{"hidden_size": 128, "attn_scale": 0.177, "init_std_down": 0.00544, "max_grad_norm": 2.0, "decay_fraction": 0.731, "train_tokens": 727600000, "max_steps": 5353}
Below are experts of layer 8 (counted from 0) of a mixture-of-experts language model. Rows are named router (the router's row for the expert), gate (a neuron's input weights, with its number), up (a neuron's input weights, with its number) and show model dimensions 0-127. Each number is 128 + 24 x the weight over its row's rms, rounded and kept within 0 to 255.
Before each expert's rows: "mostly gets" lists some tokens that are sent to it at least half of the time; "gets" lists some tokens that make up at least twice as much of what it gets as of all text. This comes from a sample of Wikipedia text that the model never trained on. Tokens count by the router's weight.

# expert 1
mostly gets: "9", "8", "3", "1", "2", "7"
gets: "1", "2", "0", "9", "3", "4"
router [145  94 112 162  88  91 150 102 132 103 162 119 138  97 140 126 121 124 127 127 127 118 109 109 171 133 135 140 158 188 124 112  96 158  59 138 132 157 117 123 116  93 125  83  98 129 106 122 103 135 127 148 149 117 158 159 165 129  89  88 119 178 127 109 148 113  91 170 148 129 145 102 140 125 141 103 112 120 146 119 131 133 154 163 192 122 131 120 131 146 107  91 148 134 126 156 119 118  78 102 139  97 130 131 130 112 163 126  95 126 113 164 119 108 104 163 147 148 131  90 104 127 168 130 129 135 113 109]
gate14 [121 130  96 120 128 180 174  88 112 119 130 178  82 112  95 120  98 104 126 144 113 130 129 119 110 133 122 117 151 168 153 129 112 112 160 113  71 123 152 118  96 116 145  96 130 159 175 116 185 125 139 122 100 123 118 188 114 134 159 159 107 147 138 148 103 137 130 171 140 129 164 117 131  79 108 110 111 135 146 154 127 137 128 146 115 127 108 106 144 132 152 109 115 102 139 137 140  94 134 167 131 103 151 124  83 110 144 112 103 154 133  99 129 158 115 171 100  89 155 127  93 124 171 145 105 137 133 151]
up14 [136 167 132 169 170 138 128 129 140  97 144 148 139 142 141 138 161 135 126  76 134 109 112 171 130 119 180 144 141 134 162  95 123 129  92 151 119  72 123 130  96 141  98 170 110 104 157 115 163 148 129 105 127 154 115 106 106 123 148 153 158 141 136 131 132 108 135 109 143 126 129 127 105 125 155 115 172 125 116  96 172  85 105 145 174  86 112 125 118 119 129 133 110 142 121 116 103  96 135 120 148 124 118 179 108 142 122  92 138 128  91 109 116 164 141 158  96 182 123 139 189 115 120  98 105 123 152  97]
gate15 [176 123 125 161 146 122 152 141  56  91 135 143 112 115 143 140 115 152 115 129 130 148 107 105 145 141 121 162 122 148 158 131 152  86 112 127 162 124  93  94 132 113  99  94  88 166 183 106 120 105 137 103 132 113  96 105 101 110 105 129  93 145 112 125 103  82 109 145 137 150 177 132 145 151 122 121  99  94 146 158 146 163 137 138 123 130 117 112 148 133 137  83  79 140 161 159  90  99 139 129 139 120 105 126 124 135 130 105 120 159 146 142 129 150 110 158 140 147 131 126 104 141 121 170  65 132 104 108]
up15 [111 186 109 129  99 117 133 159 116  93 121 110 136 154 150 110 146  91 156 151 196 137 135  98 153 132 155 149 105 148 135 120  77  89 164 103 102 126 150 172 118  96 133  96 156 123 149  81 130 103 122 143 106 109 152 111  93 121 176 173 129 117 116 116 107 131 125 137 140 126 145  98 154 114 144 150 121 132  91 113 138 113 105 147 112 140 116 131 112 153 103  69 108 135 110 154 120 154 118 110 157 147 131 130 132 122 134 113 136 127 139 162 165 102 175 146 159 138 103 174 139 114 123 103 155 104 146 165]
gate16 [117 105 117 131 152 155 151 152 161 135 164 193 115 113 123 178 141 129 155 105 132 168 103  99 105 169 125 153 114 113 153 115 137 132  93 131 133 104 140 122 140  81  95  96 127 125 135  97 150 153  91 122 141 151 168 155 117 115 119 108 133 163  97 140 141 118 117 112 128 133 137 126 154 115 121 160 174 155 119 154 110 134 104 175 122  83 120 160 170 102  86 117 131 176 106 158 106 132 145 135 156 113 100  99 112 114 104 105 175 107 157 135  97 119 124 118  91 149 112  96 123 115 137 140 120 100 133 169]
up16 [116 126 127 108 107 117 127 121 114 156 131 147 118 128  89 137 118 133 135 164 170 147 135 152 128 174 116 112 128 107 156 121 108 171 152 154 105 190 131 101 125  93 109  72  96 127 141 127 118 138 126 107 107 136 122 115 107 138 152 160 151 118 129 116  98  72 108  97 116 107 178 114 164 169  76 154 164 133 138 135 141 103 115 145 118 112 152 133 118 159 122 145 141 201 130 134 131 143 131 148 125 110 110  96 119 141  86 155 165  81 136 112  83 156 125 122  95 107 147 141 116 119 142 136 112 111  94  94]
gate17 [122 122 106 133  75 177 124 137 106 107  97 108 149 115 118  95 132 143 117 130 106 157 130 120 139 140 189 136 110 143  90 126 138 134 136 148 113 151 152 146 130 102 157  68 104 102 110 130  95 110 120 148 109 108 142 141 170 168 135 103 136 125 133 116 128 143 118  91 110 126 129 133 104 140 126  75  91 162 147 103 107  92 125 105 126 143 157 162  97 128  99 115  98 142 108 120 147 146 129 122 131 135 133 151 124 140 143  91  77  95 125  76 115 111  97 108 138 162 128  61 142 160 111 128 125  82 102 158]
up17 [156 115 111 150 124 127 161 138 147 140 207 126 160 153 141 154 139  98 156 122  97  97 130 140  88 164  86 122 150 156 114 184  95 119 104 134 128 157 142 140 155 127 127 117 126 136 116 146 160 153 133 118 118 183 110 143 121 133 104 114 115 115 120 119 156 170 134 115 153 126 132 111 165 130 130 177 148 122 154  86 103 173 111 134 135 155 163 117 166 158 117 161 137 121 164 105 149 151 147  93 154 123 136 118 132 126 150 137 148 143 167  92  86 108 171 128 107 144  97 114 107 101 117 161 144 132 110 126]
gate18 [157 142 121  68 115 146 145 169 151 119 127 150 115 157 139 114  96 123 177 114 129 123 128 100 160 139 115 115 165 169 120 108 119 139 116 165 132  91 133 114 126 161 114 102  99 165 102 123 163 116  95 119 134 124 117 137  73 118 121 106 111 140 139 135 122 140 127 185 111  93 152 147 129 157 136 145 106 132 106 131  88 103 120 147 117 120 158 122 161 123 126 146 141 155 107  89 134  97  97 102 176 121 146 152 107 119 179 132 144 128 154 123 148 134 157 140 146 133  60 121 141  98 139 105 171 139  75 113]
up18 [116  97 121 151 129 119 142 141 111 153  97 171 118  96 146 101 106 112 154 135  71 121 157  88 149 114 136  92 154 162 150 131 149 140 152 136 151 134 148 106 124 102 153  84 147 102 129 144 143 128 153 143 124 133 120 150 134 137  98 187 128 148 144 151 177  71 149 132 129 120 153 130 130 108 169 140 119 130 122 115 175 132 150 128 121 156 120 108  70 119 178 154 128 130 131 130 161 135 139 166 106  94 136 128 125 175 115  73 131 133 104 169 102 125 108 138 116 178 115 140 134 125  94 141  92 126 146 152]
gate19 [125 113 136 141 108 101  87  97 130  82 136 143  87 106 128 154 146 130 132 130 147 187 148 108 159 109 122 130 113 150 106 139 126 143 149 141 118 142 165 161  75 114  87 131  96 127 137 153 148 146 158 122 119 132 101 157 100 116 160 117 132 140 137 112 143 122 139 151 168 109 109 158 146 100 159 125 107  68 107 160 109 133 120 104 144 116 112 178 122 138 151 110 143 148 132 158 148  81 173 187 143 124 134 129 133 102 137 153  71 165 128 123 125 149 150 148 156 172 123 114 139 118 135 176 123 104 123 105]
up19 [118 119 125 112 128  97 127 176 137 182 101 103 113  69 131 126 131 107 111 105 115 127 102 135 125 164 101 125 147 112 123 109  95 104 111 162 146 154 117 143 169 133 156 102 137 155 133 106 132 100 145 105  98 119 102 125 124 158  90  88 144  86 150 168 111 131 147 131 142  88 174 143 131  83 110 147 173 171 103 127 126  86 126  99  70 120 138 117 143 112 121 151 134 140 139 178 132 155 116 142 108 107 100 116  73 110  96 128 100 115 129 128 111 113 100 110 130 148 120 133 122 157 123 140  79 131 150 140]
gate20 [125 124 124 152 126 157 132 111 152 107 139  81  83 150 131 173  80 136 147 156 113 185 118  95 142 142 147 155 122  89 115 126 116 141  88 154 134 106 116 143 111 137 120 130  96 172 109 142 143 127 129 169 175 157 107 170 168 126 130 144 178  87 113 148 150 134  89 108 141 114 132 101 114  95 104 137 123 147 133 141 146 128 120 114 147 108 138 122 155 127 143 100 118 111 109 152 128 110 105 187 185 174 124 124 152 117 122  68 122 137 135 149 142 107 105 140 135 137 179 136 147 143 138 130 144 111  98 128]
up20 [160 125  90 161  92 167 167 128 115  88 128 165 162 110 143 124 125 108 141  76 120 112  87 119 111 147 102 132 116 108 156 156 122  77 123 106  99 132 192 135 104 141 147 124 159 108  96 120 141  81 147 148 149 104 118 121 105 111 115 157 179 148 124 138 136 122 162 104 137 110 114 126 108 116 132 153 153 114 136 141 141 132 105 123 137 156 106 164 120  99 129 143 145 153  83 141 151 104 162 164 137 147 110 137 143 114 123 172 139 166 122 107 117 112 124 128 148 106 169 129 130 154  99 133 194 159 110 120]
gate21 [134 124 125  71  97 138 133 140 154  96 135 128  76 136 128 112 121 138 167 143  97 139 109 159 194 124 147 147 153 149 140 109 118 144 144 153 109 107 183  95  93  70 115 108 113 137 128  86 104 129 107 132 123  96 127 174 126 137 140 125  99 137 152 133 115  99 148 114 138 131 108 181 151 109 145 135 127 141 116 114 125 105  99 185  98 113 145  96 109  87 120 174 114 178 124 147 114 120 163 118 123 153 133 171 117 132 141 110 103 129 115  92 136 151  92 119 136 146 108 125 123 139 136 112 103 160 111 163]
up21 [151 172 178 114 115 115 120 116 179 163 132 127 153 155 124  71 107 136 164 111 151 149 139 113 160 105 152 160 142 132 146 105 158  99  94  85  95 124 111 143 118 113 153  90  75 142 133 111 111 135 123 100 165  75 117 140 135 120 129 123  87 116 140 115 159 119 113 135  95 115 119 171 121 111 129 108 164 125 150 135 103 151 103 174 129 124 101  86 147 118 122  75 113 170 119 165 119 106 137 117 128 149 147 137 108 113 138 116 109 144 116 100 122 115 126 131  85 118  96 130 152 123 168 137  97 144 157 109]
gate22 [145 119 114 111 136  90 169 151 150 108 144 113 128 134 103 171  87  99 149 116 107 115 102 141 149 120 139 140 174 140  82 123 167 115 106  92 147 123  74 109 113 135 176  99 121 124 110 117 173 157  97 100 102 112 110 169 135 128 113 116 135 124 104 120 159 141 127 169 145 131 121 118 118 133 135 121 122 107 150 123  77  89 120 127 137 157 100 112 118 127 136 151 167  88 153 134 141  63 110 159 161 141 151 148 120 158 143 188 115 126  82 121 126 118 114 146 140 123 132 135 120 126 150 108 160 108 133  80]
up22 [106 110 174 102 138 107 109 145 118 165 107 121 180 142 137  69 118 164 106 143 120 137 119 151 134 147 110 118 143 154 177 129  93 170 133 147  78  93 106 140 132 120  98 116 116 130 163 141 133 130 137 130 115  89  93  84  90 109  93 145 105 127 130 133 123 135 160  67  94 154 122  97 132 130 126 151 137 136 107 141 175 150 120 129 126 136 145 160 128 173 117  53  94 141 134 129 143 125 112 120 107 116 115 130 118 144  89 110 138 109 167 117  95 137 114  93 124 157 134 122 145 137 115  86 132 145 130 135]
gate23 [151 130  96 200 112 147 146 162 126 123 145 144  91  89 155 150 150  93 143 119 101 107 137  98 131 118 154 138  94 125 188  93 145 116 165  88 106 115 144 118 142 136 129 115 115 176 143 138 116  91 147 108 105 127 112 107 104 120 140 128 124 151 158 162 177 140 133 175 123 130 107 136 107 135 130 132 167 157 125 121 128 132 122 133 107 107 110 121 142 170 147 104 153 116 109 131 121 144 113 134 139 107  94  67 166 153 115 161 110 116 123 124 109 131 134 165 101 183 142 171 114 129 106 150 169 114 109 124]
up23 [110 133 110 117 158 164 161  87 113  88 149 134 140 106 112 119 158 139 145 126 138 120 145 107 112 121 117 148 129 124 105 102 127 139  95 134 128 128 178 116 114 140 152 150 122  98 130  84 112 135 118 133 123 143 103 106 132 110 124  96 146 138 181 127 152 182 102 172 109  86 146 104  91  87 135 126 128 106 138 141  71 136 126 139 136  33 131 147  98 168 154 164 155 162 143 128 163 123 156 133  79 115 135 107 140 138 103 144 129  85 132  96 143 154 117 150 114 130 133 137 141  97 137 136 119 112 127 157]
gate24 [169 117 116 114 124 147 124 133 134 103 146 158 112 104 112 127 200 117 119 144  91 129 126 107 116 137 146 134 131 103 104 157  90 141  89 156  89 136 114 119 130  95 142  99 132 152 128  68 104 146 131 143 160 134 170 143 131 158 112 128  98 179  87 155 114 141 159 126 123 191 115 106 156 134 134 104 149 142 106 106 146 153 117 133 164 127 109  89 144 154 128 122 145 119 108 173 161 139 170 161 156 126 122 144 111 152 142 109 117 158 123 185 146 114 174 127 103 123 101  98 104 119 141 134 121 104 136 105]
up24 [177 125 140 114  78 109 115 120 116 107 183 143 142 108 117 155 141 122 117 126 185 117 127 116 102 134 115 131 106 111 119 146 125 112 124 113 138 141 110 132 136 114 144 159 104 154  95 163 108 132  98 150 114 110 102 129 115  99 157 124 150 114 138 171 136 136 109 105 133 151 146  99 141 146 121  88 124 119 145 151  96  77 110  94 153 164 178  98 125 111  72 129 157 125 143 106 110  93 141  58 145 147 153 105 113 100 146  62 152 132 108 134 134 121 127 160 128 102 108 140 127 108  73 138 138 128 126 148]
gate25 [103 122 114 114 139 138 124 155 108  90 106 192 109 115 136 162 121 147 143 138 142 165 148  97 165 124 146 114 131 133 161 120 149 145 114 149 110 120 169 104 124 119  97 109 142 125  89 128 123  95 123 119 138 106 137 184 105 115 114  74 148 162 117 115 102 115  97  84 138 168 133  99 116 105 139  58 149 128 137 135 159 126 143 145 113 149 144  93 117 139 136 140 157 168 120 122 163 128 107 143 147 141 117 112 143 159 131 136 114 105 118  93 169 127  90 162 122 161 132  92  98 134 172 114  79 160 131 102]
up25 [146 102 116 113 125 139 139 138  80 127 128 136 140 157 151  95 135 117 118 116  88 152 128 130 117  68 131 160 161 102 153 153 119 166 160 121 150 133 108 123 107  97 150 136 117 156 166 159 119 129 175 135 122 118  91  83 106 120 138 129 159 143 111  92 165 154 191 116 180 143 149 134 159 175 181 135 145 139 115 145 137 102  91  86 107 129 123 148 130  96 132 154  99 100 116 146 152 103 117 149 130 154 154 136  84  92  96 102 138 142 121 122 128 113 107 130 120 129 151 145 108 130 141 140 122 113 143 175]
gate26 [165 120 138 158 101 131 181 133 173 130 130 140 106 106  76 119 156 143 106 175  80 152 162 121  61 138 155 113 147 181 119 107 130 147  78 111 151 130 146 141 107  97 122 128  91  97 126 115 131 159 150 103  87 146 146 134 129 127 113 114 155 138 142 159 122 137 151 147 136 147 181 124 110 152 119  96  97 138 134 128 170 121 135 105 110 163 128  90 150 118 136 114 128 154  92 129 100 125 105 165 160 172 107 110 159 119 108 162 127 117 135 116 149 110 144 158 117 149 141 130 135 112 156 138 108 110 115 140]
up26 [114 169 103 119 128 107 135 156 139 138 162  86 143  73 121 141 166 124 114 137 108 115 127 138 133 121 142 157 152  99 135 154 152 164 135 159 137 147 112 135 139 128 138 100  99 134 146 130 126 104 170 117 145 134 155 142 139  82  93  87 114 130 109 145 100 104 130 150  94  90 139 132 143 134  92 122 121 138  97 133 144 167  87 131  78 167 162 108  94  70 122 162 124 120 133 119 129 175 114 124 107 167 152 130 134 139 139 124 138 148 112  69 158 152 170 166 133 102 141 131 117 120 131 165 117 130 105  78]
gate27 [153 140 138 143 133 134 116 143 147 130 138 110  67 132 167 122 142 122 112 136  99 153 138  88 193 108 127 133  87 125 141 134 128 127 124 105 114  72 139 115 119 113 149 117 111 174 154  98 109 122 130 172 208 138 112 116 138 141 144 141 109 163 107 115 108 114 117 164 109 116 115 124 121  75 155  86 143 159 102 139 110 139 136 153 124  97 143  99 132 135 139 143 146 119 122 135  88 112 138 134 103 132 112  98 148 164 125 111 123  87 179  96  99 112 123 121 137 128 157 148 123 137 167 123  89 145 152 183]
up27 [182 126 121  98  88 111 127 130 155 100 131 144  97 169 124  91 136 141 130 125 138 155 159  96 124 110 145 115 108  96 199 181 111 115 145 102  97 132 148 121 110 145 165  97 124 144 137 145 134 127 126 144 174 105 135  91 124 149 141 139 117 157 146 120 153 131 146 177 141 126 183 166 191  96 137 110 151 137 135  85 117 131 116 138 159 117 162 132 112 140 171  89 139 131 120 143 129 132 143 110 118  86 123 106  89 151 129 116  99 151  99 136 138 134 107 132 125  94 168 135 166 101 125 123 136 138 137 148]
gate28 [150 125 153  99 110 170 136 151 100 120 130 154 135 113 173 130 139 161 145 160 172 125 131 144 117 134 118 151 156 128 143 143 108 144  50 160 101 130 135 152 120 105 154 129  90 134 106 168 135 141 176 125 121 129 139  95  81 155 113 151 152 151 186 127 142 107 119 128  96 121 133 138 144 121 146 105 140 121 116 108 139  92 134 133 128 149 136 104 122 149 154 135 149 177 128 133 150 133 152 108 154 114 138 158 142 130  78 153  96  65  85 102 132 128 103 170 100 126 135 122 150 132  90 151 105 135 158 104]
up28 [106  84 121 155 121 158  80 107 152 172 117 123 128  93 143 130 115  82 118 133 111 156 108 110 111 121  87  99 131  99 147 158 165 148  98 117 141 188 174 103 112 105 101 126 133 104 135 110 117  86 135 109 113 106 137 178 145 125 124 143 158 123 119 103 149 121 160 106 129 131 120 138 165  95 171 103 147 123 137 124 118 132 143 134 142  87  91 158 113 125 164 106  95 138 116 139 137 130 118 124 129 153 139 136 116 120 161  78 142 148 142 167 168 114 128  83 105 100 112 134 171 105 162 143 124 150 100 158]
gate29 [124 126 126 158 133 141 146 108 111 126 172 145 124  72 132 118 191 128 140 137  96 134 113 144 138 135 134 121 142 173  89 152 144 126 116 141 123 150 145 123 124 152  73 130  91 162 108 154 135  88 128 142 121 139 143 121 124 123 133 131 108 180 139 120 165 116 143 116 133 114 103  97  97 128 156 143 125  89 116 108 149 158 164 124 132 130 111 110  95 123 122 101 188 172 175 134 147 147 147 150 161 140 117 170 103 133 123 160 106 145 145 180 117 137 105 147 106 151  99  90 175  86 143 150 146 149 127 100]
up29 [121 101 114 165 154 110 122 115 140 140 153 106 143 145 148 145 111 137 116 131 110  99 143 113 142 139 159 103 107 162  94 135 132 102 101 142 113 149 111 131  73 136 116  85 127 101 134 142 130 168 111 166 136 169 140 172 125 107 156 102 145 136 151 112 120 137 113 116 142 114 155 111  85 107 158  96 148  86 147 169 162 101 132 107 146 172 129 177 190 149 116 103  96 139  92 106 125 165 127 102 132 143 111 130 139  98 119 144 156  92 102  95 154 127 143 131 119 100 140  77 142 112 124  80 128 136 108 158]
gate30 [107 147 112 179 126  77 120 169 128 124 139 153 127  79 107 117 135  84 116 140 134 129 100 162 136 137 144 140  91 105 201 135 129 128  99 132 142 176 138 155 131 133 108  90 121 125 133 107 115 157 151 115 137  86 157 133  70 122 122 140 116  87 143 112 157 137 156 124 138 119 157 103 128 107 118 131 180  94 118 113 115 118  88 125 133 109 154  82  95 134 136 144 149 140 138 158 125 178 138  94 141 111 140 148 140 135 144 138 111 153 135 118 114 129 116 151 133 168 107  73 136 136 144 161 105 137  82 136]
up30 [137  92 125 117 107 138 151 165 116 156 128 127 115 101 114 114 113 131 177 196 133 161  92 176 133 147 151 112  92 160 141 103 135  94 100 121  93 112 134 140 167 141  96 105 130 147 124  85 122 143 152 127  81 129 129 150 106 129 101 127 105 101 143 150 144 117 124 110 107 162 132 125 135 108  98 121 132 161 134 146 143 128  95 109 131 116 100  65 118 104 129 127 107 115 119 177 144 147  95 126 135 110 152  87 129 110 101 145 170 108 153 141 125 110 147 154 146 136 144  79 171 143 142  84 119 179 142 129]
gate31 [138 139 143  85 103 151 139 127 112 106 124 108 129 147 137 144  86 132 144 137 105 153 126 109 119 135 154 144  99 125 115 124 119 122 124 127 119 100  83 105 125 120 150 130 115 130 132 159 139 137 192 141 161 107 141 166 180 117 119 116 114 137 133 134 139 117 124  82 157  99 124 114 199 140 138 159 145 197 157 131 149 148 147  97 107 118  96 174 140 129 111 179 145 161 155  97 151 146 134 134 128 130 145 162 135  96 134 139 130 148 156 120  40 111 140 134 123 149 117 121 123 160 133  92  94 130 115 108]
up31 [119  95 111 129 147 147 132 144  63 108 105 123 145 128 160 121  83 112 161 103 107 103 190 148 119 105 138  96  83 120 152 131  98 129 156 101 120 154  90 154 138 117 115 145  96 128 115 154 103 142 171 184 116 110  95 157 131 114 107 115 111 141 141 100 112 112 125 174 107 135  89 121 146 125  89 158 143 136 136 154 147 122 100 132 109 134 142 127 149 161 124 122 138 117 124 146  99 135 125 127 146 126 165 120 117 100 103 115 151 118 143  79 103 103 137 146 173 179 141 132 117 176 149 113  99 136 101 166]
gate32 [ 88 143 143 119 154 120 161 143 126 122  98 174 119 138 141 136  87 132  89 141 110 126 137 151 162 141 122 148 150 140 146 115 130 111 110 153 158 170 130 136 122 109 135  73 117 110 135 156 148 104 155 127 133 173 100 123  94 126 172 148 147 148 108 112 135  57 111 200 102 139 150 110 168 145 101 154 106 158  90 134 136 125 121 150 109 111 151 153 130 125 126 130 106 123 161 131 112 168 119 107 142 117 111  95 133 104 148  94 173  86 151 131 109 113 104 166 133 133 138 106 141 172 137 127 118 126 105  87]
up32 [128 149 117 168 104 189 169 112 153 131 117  94 106 113 162 127 127 121  97 119 114 114 119 144 147  94 125 100 127 125 161 115 125 175 102 151 118 107 163 115  94 160 143 139 129 107 144 111 103 134 103 116  84 186 125 145 105  93 152 171 135  93 164 125 109 196 120 128 106 134 121 119 133 127 133 125 111 108 130 132 148 157 112 172 120 126 114  82 144 143 134  83 126 138 100 114 117 153 138 123 117 111 118 128 136 146 120 128 175 109 120 116 148 135 179  92 152 167 115 102 160 118 141  89  87 153 145 145]
gate33 [140 143 114 121 130 150 141 121 116 152 145 129 109 120 114 134 119 167 101  96 147  86 159 107 158 112 174 119 132 146 103  97 132 154  76 154 148 111  67 110 119 160 133 121 135 113 120 134 128  94  87 158 132 141 129 148 129 158 137 100 159 118 125 131 147 119 138  96 127 117 126 177 148 131 139 113 102 170  81 123 124 125 182 102 108 171  56 131 129 103 104 126 163 128 111 159 169 146  82 134 171 103 139 115 153  99 123 118 148 121 102 113 121 139  81 151 112 151 124 108 132 115 139 134 149 135 113  87]
up33 [125  78 103 119 102 129 134 133 136 137 110 161 129  90 101 130 127 136 120  94 185 131 148 130 130 108 141 105 106 122  85 160 110 172 105 109 140 120 141 148 120 114 118 178 170 109 135 153 114 130 103 147 152 137 155 122 120 113 159 118 147 134 124 133 145 155 113 166 142 147 131 120 108 132 206 147  94 146 134 167 140 122 173  93 149 110  99 145 106 129 119 150 105 112  79 161  93 121  99 149 153 123 184  77 137 105 137 169 125 138 119 148 139 156  99 141 116 125 122 118 152 130 153 147 145 134 132  76]
gate34 [133 145 112 111 111 121 175 113 160 115 114 136 164 151 105 151 154 129 129 139 164 112 131 110 142 102 155  94 152 137  80 126 173 116 106 185 112  96 111 124 121 133 111 122 134 131 110 148 136 180 153 124 145 126 102 127 107 119  93  98 123 136 146 105 129 165 153 121 172 117 134 113 130 157  81 104 111 151 174  99 152 103 139 146 142 129 136 123 133 112 159 140 185 173 127 127 125 148 191  90 122 102 132 158 141 117  78 112 131 167 139 124 167 103 119 134 145 121  95 156 128 136  83 107 127 154 125 103]
up34 [114 148 169 111 173 114 105 129 134 116  96 128 119 135  93 113 103 205 125 108 116  98 119 151 108 128 115  97 119 112  83 178 109 103 140 136 136 121 149 156 145 101 126 146 109 101 121 103 158 134 145 113 151 139 121 179 132 170 133  67 113 157 148 158 124 160 155  99 130 121 125  98 106 161 111 141 127 119 117 163  80 130 104 126 134 152 112 184 109 140 116 105 133 144 132 143 114 174 149 104 132 138 149 145 100 114 138 131  99 136 104 152 139 134  96 133 119 118 149  88  75 130 141 114 118 136 140  78]
gate35 [102 152 117 121 160 144 155 101 166 170 168 141  61 130 181 129 143 131 131 152 156 142 124 140 121 119 120  95 170  90  78 148 119 130 107 137 148 138 166 112 172 129 124 123  89 149 110  89 109 119 148 143 146 125 145 130  90 118  83 107 129 123 121 139 105 103 120 142 178 162 128 127  97 161 121  93 117 172 121  80 150 117 100 149 146  72 148 147 118 102 113 114 153 153 149 119 161 105 127 129 122  82 134 123 103 121 114 124 123 162 158 147  96 134 123 158 153 135  93 118 132 119 106 132 125 130 122 125]
up35 [140  72 125 136 158 129 148 152 143 154  93 156  89 105 137 115 146  98  91 101 163 153 138 134 114 135 131 109 148 112 156 148 120 143 149 164 137 149  82 100 109 100 123 115  76  71 138 139 113 107 128 113  81 127  72 113 118 154 121 152  89 126 161 134 160  86 109 119 181 129  95 106 141 122 117 111 109 134 115 145 156 134 145 152 105 106  97 153 101 102 130 151 116 146 155 106 153 126 119 134 108 162 162 144 125 139 115 142 137 162 144 130 151 111  94 139 129 143  98 151 156 168 143 136  95 131 124 170]
gate36 [172 149 132 159 162 117 170 103 138 134 159 106 151 120 108 121 106 135 128 133 128 132  86 121 126 146 109 156 158 167 107 126 112 124 108 125 125  95  62 118 140 113 125  87 116 109 142 146 130 124 143 140  85 140 140 131 124 167 115 145 142  97 157 145 127 134 110 136 169 155 131 119 138 137 141 146 145  81 121 116 133 166 162 160 152 132 122 128 121 139 127 142 120 142  96  66 127 153 117  89 169 144 119 127 142 110  94  99  90  97 149 149 124 157 107 160 113 143 205 129  81 166 151 121 140 103  99 113]
up36 [ 99 146 146  74 183 134 149 133  81 137 104 143 171 141 137 188 180  79 118 129 126 134  97 108 143 140 141 125  76 143 164 134 124 107 134 103  98 135 177 113 145 120 136 101 120 120 167 157 139  85 124 119 117 153 155 104 159 116 120 121 108 135 151 128  89 108  93 120 105 107 133 116 143 128 139 142 109 127 111 126 121 114 139 121 112 133  93  62 113 159 120 100  87  79 130 153 109 153 120 106 155 116 129 143 143 121 112 111 131 160 122 143 131 137 147 140 139 195 134 120 141 166 119 116 130 130 122 105]
gate37 [ 94 126 134 150 134 143 173 130 119 150 158 121 138 163 161 147 137  89 120 132 135  80  98  86 151 148 148 133 140 129 101 138 154 112 145 105  90 111  96 139 153 166  88 120 104 149 116 132 142 131 108  85 168 127  97 143 127 117 119 145 124 142 137 170 114 124  92 128 136  66 146 150 112 108 157 130 120 190 111 132 133 128 172 129 122 108 138 159 163 158 101 107 179  96 146 121 155 148 140 164 170 119 140  94 136 101 134 114  96 146 130 162 138 142 108 150 164 105 108 133 116 105 122 131 159 127  89 104]
up37 [161 153 146 127 118 127 156 120 170  74 127 109  90 158 124 186 145 111  70 128 108 124 131  78 109 105 162 174 128 151 101 123 119 117 131 125 171 156 145 101 153  86 118 132 128 139 117 106 126  94 146 117 112  96 136 137 142 127 119 131 150 105 133 130 137 130 176 117 114 127  63 117 155 119 128 122 129 132 129 131 162 127 122 123 101 111 131  84 114 144 109  98 125 138 148  87 138 152 130 116  91 144 118  94 157 160 135 151 106 156 104 106 116 143 140 151  97 108 170  99 138 100 111  68 150 152 119 155]
gate38 [101  95 132 129 141 146 149 127 127 150 118 124 112  75 106 169 130 156 145 135 162 132 102 119 108 148 101 139 164 139 140 146  90 101 104 133 113  95 133 106 120 130 103  56  91  77 115 155 118 104 118 120 106 170 137 134 117 144  88 123 105 134 124 111 166 100 143 135 115 176 118 110  86 110 121 116 154 100 105 136 127 123 168  94 115 151 108 124  86 150 107 111 100 131 147  99 112 110 135 103 116 118 139 162  89 128 150 165 119 108 132 164  82 107 100 163  90 119 128 137 114 145 122 160 136 128 131 183]
up38 [122 104 123 127 117 124 127 109 109  85 110 145 138 159 124 139 144 161  91 113 100 128 158 106 158  92 117 150 134  98 118 102 145 119 128 126  84  82 111 125 106 125  90 179 107 141 107 130 106 136 118 115 133 121 153 137  98 108  86 169 107 119 152 156 101 168 138 119 114 130 140 133 138 151  97 143 122 150 140  94 167  90 154 143 138 140 118 198 126 161 158 115 161 150 101  96 169 139 143 114 100 115  85 111 136 124 142 154  87 111 136 143 100 135 121 119 154 168 150 166 158 108 104 135 136 130  82  93]
gate39 [115 107  97 138 110 121 149 120 158 154 158  90 137 153 101 125 126 190 112 131 129 168 103 100 139 100  96 114 126 176 182 137 148 144 122 107 100  86 146 115 140 148 158 110 110  51 104 132 115 128 121 161 134  99 178 122 156 134 107 170 100 134 114 163 109 107 120 147 117 112 125 163 138 142 104 142 115  99 158 154 117 133 123 136 180 118 168 126 136 130 105  82 113 162 110 127 132 125  92 107 108 144 159 153 147 144 139 126  99 109 161 108 103 116 129 116 154 124 167 114 150 128 161 133 141 130 128 116]
up39 [150 127 118 144 136 160 171 131 106 110 172 155 137 151 149 137 151 120 107 143 125 136 154 146 103 139 105 123  83 130 112 191  89 120 141 158  97 140 110 115 124 124 133  93 176 148 130 102  73 135  75 111 148 141 113 122 143  95 189 129 159 178 134 101 162 153 120 150 132 104 124 123 166 115 104 133 100 115  93 144 137 162 136 168 122  95 147 149 148 102 151 125 123 136 154 124 151 150 156 118 107 110 115 124  95 150 151 138 116 152  90 144 172 147 138 123  85 135 118 139 105 105 147 130 147 102 155 139]
gate40 [134 102 121 121 102 128 170 156 118 131 158 111 136 129 143 132 128 112 176 137 143 124 154 121 142 123 101 129 124 130 116 134 104 145  93 165 139 176 122 132 126 122  85 116 118 119 108 129  99 137 147 149 187 166 157 146 167 113 156 114 114 132 154 104 110 107  59 162 141 143  94 153 112 148 167  79 110 115 126  92 104 132 116 151 146 130 137 139 172 149 125 122 177 153 123 130 113 140 114 178 188 128 134 137 119 116 139 138 128 139 100 146 149  78  81 140 115 133  97 108 103 108 139 146 117 176 110  95]
up40 [115 141 107 131  99 151 121 126 118 118  84 147  98 131 135 161 148 110  94 132 151 138 128 152 121  86 169 110 135  78 113 131 129  84 137 120 173 132 145 106 130 142 114 141 131 137  83 110 133 173 123 122 115 122 109 188 115 127 100 164 129 166 146 109 133 121 161 147 149 125  98 114 166 145 112 125  86 124 102 140 143  77 100 163 117 106 136 145 141 112 117 175 151 111 150 125  98 151 110 110 141  94 129 130  91 136 123 137  95 141  70 147 160 137 116 132  98 125  85 108 133 142 110 111 141 199  99 129]